From a checkpoint of a small mixture-of-experts model trained on Wikipedia.
Experts: 32 experts in each of 17 layers, 64 clamped SwiGLU neurons an expert, 2 picks a token, a softmax router.
Training: a variant of Muon for the experts, 279M tokens, 4250 steps.
Below are experts of layer 10 (counted from 0) of a mixture-of-experts language model. Rows are named router (the router's row for the expert), gate (a neuron's input weights, with its number), up (a neuron's input weights, with its number) and show model dimensions 128-255. Each number is 500 + 40 x the weight over its row's rms, rounded and kept within 0 to 999. Numbers have three digits each.
After each expert's rows: a language model's description of what the expert responds to; "gets" lists some tokens that make up at least twice as much of what it gets as of all text. This comes from a sample of Wikipedia text that the model never trained on. Tokens count by the router's weight.

# expert 17
router:475466516488500496521501584442558532527404507471584482555511447525460452530431542560563456552537503556527445488450447493403507472480478484501499519499498489536508474557473491534559502459495488438498476479501528467496468524472524526498473545581512530487563497558522405499538503593543559524478569460484490421498544485535447536530471455512474528503550491540472541447489527403496456490502
gate1:498520480485434525470445465505468524499487504471468448495558470487524472555525519552501418552500522589463539505479492551494471485493494456554454527551453522487543470469594514476496516453465428510506533481535562510474453517507381496531495481505539551487519523434500482570579426580573500478491500435504495516529486552504487491523446554478473480520466499435460487531480527478442505502498
up1:450431533494433494536494466542459520567547502559497500439493490527514542478473458473567491554551481471486515533475441481484466495517485510445530415401424493540414547551521518512501496551462550543608466491505496498520497475522471480519499537473488498475498431531534587463453574532524430472529537546518459504526498413508546497491483523522512474530514473538544516541524542519514575483472
Past-tense and past-participle verbs after was, has been or a subject in biographies, e.g. released, emigrated, redesignated, developed.
gets: " was", "ed", " is", " as", "ated", " were"

# expert 2
router:546514553471553483463421474539476467526529454559469512585464463509467556530448525516467585472487382455463612499507464505555500411514494482536546512559481575511485521513502482501509555434488484492548522484515524560514523511483481455474465476503525554479552523523455554460537511474441488499520531519509572481518513544423488497454522557470417487452492537508455504477455474463503563477574
gate0:450463551525503463480477510539518582528474541465485469514526515526507466395562473461474427481506514472469534466490509593463520535455481454438538394528495500527445515486443521498468534389488478502528500465543463482551421479475473501534497484513517533525559442499451595560504534494475537537550452512496559510473511517534506493498544455485484455534560440452500522406533469459484548501500
up0:499531564496451550526542474481516491521479527542557530448528525510501491528546565473534551515507544495529401419412552462521536557444498463445450481556551462413486445523546526477508531476514488459453503505510514472394533520471577503440491453514508553506541514505576495520482538515514537519542477467447490509553465484563471462469519518521497486509506526427475567544502497515498456503422
Word-final suffix pieces closing nouns, mostly plurals, plus closing parentheses and quotes and final digits of numbers, e.g. -ations, -ities, -ers.
gets: ")", "s", "\"", "6", "ers", "3"

# expert 1
router:598515477527543430521564553533460443475495453489503552526464479499544580446481489453502471529508481531502541501520505507544431472557537476537497533523482467565414501512568559439513527533408530478552464507531469480468572499496529546465526605542501459562541531536481536506495538455485566504500559524498515488503483468454564451480495531543454562517482497555492516433490493501521385462556
gate1:590490467517500514508422465572511501462469479486509532504482446537555531508501528487507415527478484521536535444508554486487465450491470541493455511549494550462546409498536465510532504427524457494529537507523477532430498611486489461463481483501516536483553442438473500509607467548520523489460521438452511543553476553491498553519461557519489501442511545469507458462454524527508492440455
up1:477470473464473542526448506524502446500556489537459519510480550482471567523447499479486499518463513514423473519450467553493499476483519484517446454516545563495472547460460490484453500537432491580537469535524498492590515491496468545494559520480490437409468501521523515515445497518559497550572511501476468483506559437478474488469470435487520539574566495477511511512534478479515503504494
Final word pieces and suffixes that complete a word, such as -ate, -ish, -ity, -ness, plus "%", "age", "million" and table pipes.
gets: "%", "s", "en", " of", "ate", "ia"

# expert 8
router:542526534541542503444441527558451469518528434518435535491470485557512522514468501472555487571435491531480503561537461535453527499486534558586501541530467474548496484569568482558471579504562577437505419484407471553491481465511522517496505505587478504469462532518536541497471487497501434422582557505476497559552517421439530521599540484504517518518512518484534539548513501520502462588481
gate1:431479551541401505480513466528446540530471463510541496488564507533510476494570466516524500495520498536470528476504554507495487564433531586505471485524488519516610518501494538454539553485488443486481451479462490476498522519473448532426486500561506499470472463468478531565470497531587535516599492470524513609468491552486488489540470527489512511473428514489480447555487463501499411461465
up1:443528461478521569502428494564537523455525553501445519515475503514506505430480448500502472540532457492505461485474458440518517543497515487524468480447466542538432508488546439553439530564454492531581501462541457515514463484545463517496505507488444460487550507556477541467567498483513411430484537547450488475493580513446538491528579445487587491559570489446458469590471522534499485495531
Second or third pieces inside longer words, and word-initial stems like med, jud, tri, exper, e.g. Cem-et-eries, goal-ke-eper, Sc-ou-ts.
gets: "y", "et", "ro", "ent", "ou", "ri"

# expert 22
router:543530488493491526445478572506504459432406478461498452549508501483471432501472504536550546513462481473528529490482487497451516421614493429510533573506497534516476488483504537424513451515560409508518530482475517519523552571505511512555505491502455525559509522520497556524502521499469556457467512567425465542498539468517429498516519532448514552469470536512474494486506490555464447514398
gate0:493461448535545484521504508531481489405459556477465568521547475518522462471505501477490514517555544543484538465467486508556519492462571437530534539510590481459588473451514464491473466489506472465485449498508467496499480488461459515454518547525619513512498486453436561479545501445428505447516447481466522456514457563433508488436476508492511455497532489421519476488503446519540533491492
up0:504559511584482434442475409496546526513480493442438549503491482462586510528549516598509499568494521478489533533462467421499434543550495451432507433438465502513472486541515487513545501495501448577453468501495526405425472512432436517466470512472462548542524505484506464452457488585486491427502505494459482404502498536601517484485472497526514473441475567518477559467445493475540520516448
Nouns for organizations in sports and education texts, such as club, team, League, Cup, Division, University, School, plus en dashes and slashes.
gets: "–", "/", " de", " in", " team", " School"

# expert 9
router:462535523454541493554460446509547454539508512479487563511441536472425506531538486428495498462515547508469475484444494441492528482529431472429544512480519500541504469454512483525466475441515420468512500517504474503521499505505484549534433496468539457525475464450458536479520551512535493514526557400512441393505481515592551464474446566585539485489469478479604451494511431508495541538445
gate1:513562558547491470439555498471496545522498523446529537595444449517492449526468526557548474559453416523455587516478512485479472414494511478488540444513499512488516504546496491502532447515538548448528500469513486508517534508485490516509513494474434590432517535451531529566499469566464535487532510477483505510510535547510477539546449482464525508410481454535510476497521524483408474521475
up1:445468515531561575456536465510554516503464563537521451504431538515425549513446524486468507545485454484433489483449479504455532554581478508490495518444519404505551499531519480565489482500461515481564429522485460520527560464520497518556594528553535486480460475448521500563563510579559505513485507551566562483484514431529502532470442533484468559541537588507416454515491530553484546478523
Non-initial digits within multi-digit numbers in tables, statistics and dates, e.g. 5,400, 2,304, 11.15%, ISBN digits.
gets: "0", "1", "5", "6", "8", "2"

# expert 6
router:549508575426537429512485530460512477512507455531502486545480545477518475426532506546480550513497474509505529415523472454516488396469555496454552494443442510493405517517565465532441496457475525523555520528469400539489477507492396505509480503499460554392448556462494532468424546531551528551521561477549472492452461553472466477482531504471527528525510508468516534537463525459462417568479
gate1:502535461499490548471525479467472444496486538437522518434479448460547449495453558531592527557504465477407541522542528485489499443484488458473506510425562503535565422569587587466478533469593493509502434504552457523479536530456541459490486462479499600489499542433504530499515505478548500521572529477521472524519528476489551567504476537525536416508478412445511481512516504558500451488456
up1:459458604507512560467464437523582569537529473509528528529426538490496522540479535526461512520516479522500462545455480536475472483536524475448494423473451520567490504412502538552462516524435517483540512528441471578571539442393414520500563489520431475428530450528516478523504542533556469493541499530560527511492478471500507530510459475493503546597525521593443485475442575461532525464565
Sentence-final periods and paragraph line breaks, plus country and place names ending phrases, e.g. Italy, United States, Algeria.
gets: ".", ").", "ia", "8", " States", "\"."

# expert 31
router:507506474524501501470574486450562526538508511495426451470500565503479520500540491547533567505540546486532430556516506517513471471466499486565451505504451544429516536522455446488495487497486607556491457461506615486528536585426495496533480440453580506528569496496504523535489423491543508556508514499522455530548484513477519483478454502514505501549410518503473435446461528457524475407507
gate1:498427517565496599478548506523483521579488518528485449449517476483537545580496463540481491527541490533515561480477483487504472391455466490508479417422478551480505490523516477443526534472477487580419460484552453522503500447558476482470454504496489563465463491520460478536564488509524481540513594515507467484543522556501585494566484542528466487473438529449512459547531518477486623528447
up1:436522535439455522533446365555546513494514570524546560498565521478509444454424455526537544504522478499522469547470524508503481501509543498516478510474501558451527509485494505533484514505498496525547443494537482579473488512555518492523548467403507501482485463500445461541458528507467467518551487581505417536424500461511463501551447460440531588566536535498509497469492526547542563470526
Digits of years, especially 1 and 9 in 19xx dates, and capital pieces starting names or words, such as O, Br, Ar, Gre, Ol.
gets: "1", "9", " O", "2", " E", "w"

# expert 5
router:478518498477533451478523513502503518453559547516471493497501600497485512501508597475520454503528533469509470448548474530492440559522448458470538596508540450460533489432494518525483600516508432516566488555483453460472555485522527522506535393563483541476575501572518453464493527513532505431521491578545440515495463488511533487488504477513530548501441507517535515460498577511474523490476
gate0:476404473548543448472462483455495460495538549477475535527504525538512541463512441498432537510505527480496500531450433521475537534410510495542580392491566441478494526511425459499464517530506512446511544516477440456523479453423459526505514522601519452458544465486491473548506525497529484526522476492498427465506530511482511552557524535483530435516492436466495475593496524521530596550567
up0:500494567463486531479481485528485444465458577509541539467515475499504394515558474538512477516503514481499485399546432497442492598470490513436480505557544514408494553526447524491493449522468430508579405521517484503503497463506562465492429479481531450522571520534509504468462493528488468468493482489510431560525548435571543467463503479514528526520449517503455522490448520457440470482492
Middle pieces of South Asian and Arabic personal names, often in tables, plus relative words and common first names, e.g. Shab-an, who, John.
gets: " that", "an", "a", "9", " which", " who"

# expert 14
router:501527492502489462528532428447536515475465478579489473459431511555476456526507545420508540479512563492466497470511397527484522443515432465435450540521564509533452464448484479496502457461452538541510474606500549506480480520457510463480544416492539475399517437468539451510526420458506553458513509515499478434556527517478506470476441517541491529489494489537534459548562454485566487508506
gate0:507430497495516418467491483473524529529426521460510496501492517505479479489469446544457522463484467525512481545575452543505492481487434571537519376460575523583471536482460508500507447484454531480561501464507493419489415449477478466540513441583498495457495490477434532489527507483442529461489440432500533492491532505415453536487508482462519505548502428512538533560499510503498504526511
up0:466566533475446539521542563530502447529452532518589564548468562476479467510486543528506533480498471522454560518503461447496481491538474431471532436560511492477478460494501555471519530489486562547472505458529448505461529460512514491443491484463477471507599385488479511448521478515513499433512513471484472464587509474515614493465492466572521489447525483547490551515484444455542512439429
Function words following verbs or prepositions, chiefly "a" and "an", plus has, had, with, and clipped word starts like cont, c, t.
gets: " a", " with", " c", " an", " t", " is"

# expert 20
router:502524528507532488529491465543472506494515514520572385459503507515461519504491515490476511523550434495491512499545432475452466495433439474524470514501533523547414500556527470517508522564580490501479438464465537497490532444548536497478489533483504542591464545536505529488474514472571491448469518486454515467482433535442508478531470576429476424493480576532483441526489584501554502522443
gate0:454504556576506507524418482537513471534468527497523544514497499558526467503585469414448517490475532433470494495509412454473515534406480496542447444517568511518529485432460499490476490555580529461492501503470517441479443483502475512508435470523472501461514422557463495578494528518489478526519462471518422516484588400449499502494539438457535509517581463476533600510524525502488514450535
up0:519515459527495507508574513499511502496508488544531552483594464456534485529492543568418533479530575478484491520510576495514472554438440455471518452505475582437500482480486447489491484481451548490467492431496525468461449434510508474488491526520476556551552433488480576485495543502452517492500394462478484515505422611535477487590431524488569477468503496520479551526525503504588532537421
Inner or closing syllables like -os, -oph, -gen, -er in music, art and species names, e.g. Trios, Archeosophical, anoxygenic.
gets: "os", "er", "ic", " V", "all", "es"

# expert 27
router:493551579481494483416454462478541490442530419443556517487475545450537500558528522523457424441537466507465490438538530554511502462453520578495462482568489503424476491549497574494568470450498427510490507423510492574529455445503549485532635539504526438498544483552573403522515529477467513539510490539470496542505495444489503482491531523499486438532458507512550503472449513452570493522469
gate0:435437492542520480523487521539511505482461547454506505469481473482513407492552432526490579510496521515497561483583462534465493482425451469464534486555590567580425491473466592475472475554510506558544501504479472447587493472435414559494529529486585424487538513493515492502564521497492503475547468498492471543520507507497473487480482545484524454548597435435530445490461506557522589532469
up0:432474527515477468501469453478509506521543503573527555510500458563560510478547551469496479505486513476501495469473555496570464541489542476413484461470532464478500516551474472553470439506480470531505490464507498461432457464528500521507583488541577522568465412464525453443450560507497461464509411487433485455473513580496462496478495478491564486565507494588491448530510515446476504570556
Opening parentheses, digit 1, math subscripts, and name-ending pieces, e.g. Hall-am, Hilli-ard, WRB-G, _{ in formulas.
gets: "1", " (", "i", "am", "G", "C"

# expert 0
router:516476472517431478487567506406501486408434485407469479485451514471542581486559458400519470440594550542525486607418543430529487476389483529466456500495542504458436492522518466514427494543398489516540452565430421562463529426462497492523485545448462501485539478486497527521603575500489485491493506451464510508477470486509544495529458471517484451522544515514442524477524516470504549497594
gate1:531498564511382492417490501465527518496492519434460480528462479505561435522482475466459485528549510548475553463462522480469529432493487549513489402489542613505510480571489520507505495458444525465519493445464524547499514507539474445494494477455467565504484492494571535513555514494525524487516474455445520452502498476536419515516456500552473495497429448465527451465453521486562483516465
up1:485451448433508517509478473521548464579517545567486466476540515456536540502487484502491531462572513452515477535460412536592551520595488511411480479422423486517496547512581489549478519528518515527533452509541499529514519472539430457547546522520482484423488519463419495524595447498543477491510473546543507497491606465531509476504513542450532564527587569472463496545480498591423553475541
Mostly "the" and "The" after prepositions, plus leading digits of numbers and years, e.g. the 1970s, the Royal, 2013.
gets: " the", "2", " The", "3", "4", "5"

# expert 21
router:471515514525480445484517432477529498524522448515565440566487440453490490612464514513488502501514523467441494462464501473476510512480507517472492474544531427447477442458463414533458461493481555565527445481452435490517476502519447466441491533530445508454475511490433532462481430569536508542503444428570562516472548493492502502473478518545499490510468502490539457456454479500478501479541
gate0:467439487570466430476563497555467429470473547488487509554580470487512546509484444490480517471483489489497515523577439484484515533451487494522560376534548489516494499457500430500445430515427507499528476495544429454507489463467479530541441500480535469502443491578467557542556492493454541488515510429513539484505523493590523530541463481487473467592552447482498493518521447513544506483525
up0:545551520560530487513508482490521465501468511485438553526570467513537455489467456519512568459457560523541442502495492511445495549476428454525506443539450499496507479504491529506517481513492434460527441443471518475534504454420537507437434512502539461522476487575570574507477546509397559519525480447413460448473502463523484484568451490513536499455427484582476456501465550419483500461496
Line breaks, especially after headings and list items, plus opening quotes, section == marks and line-initial words like The.
gets: "\n", " \"", "==", "M", "The", "==="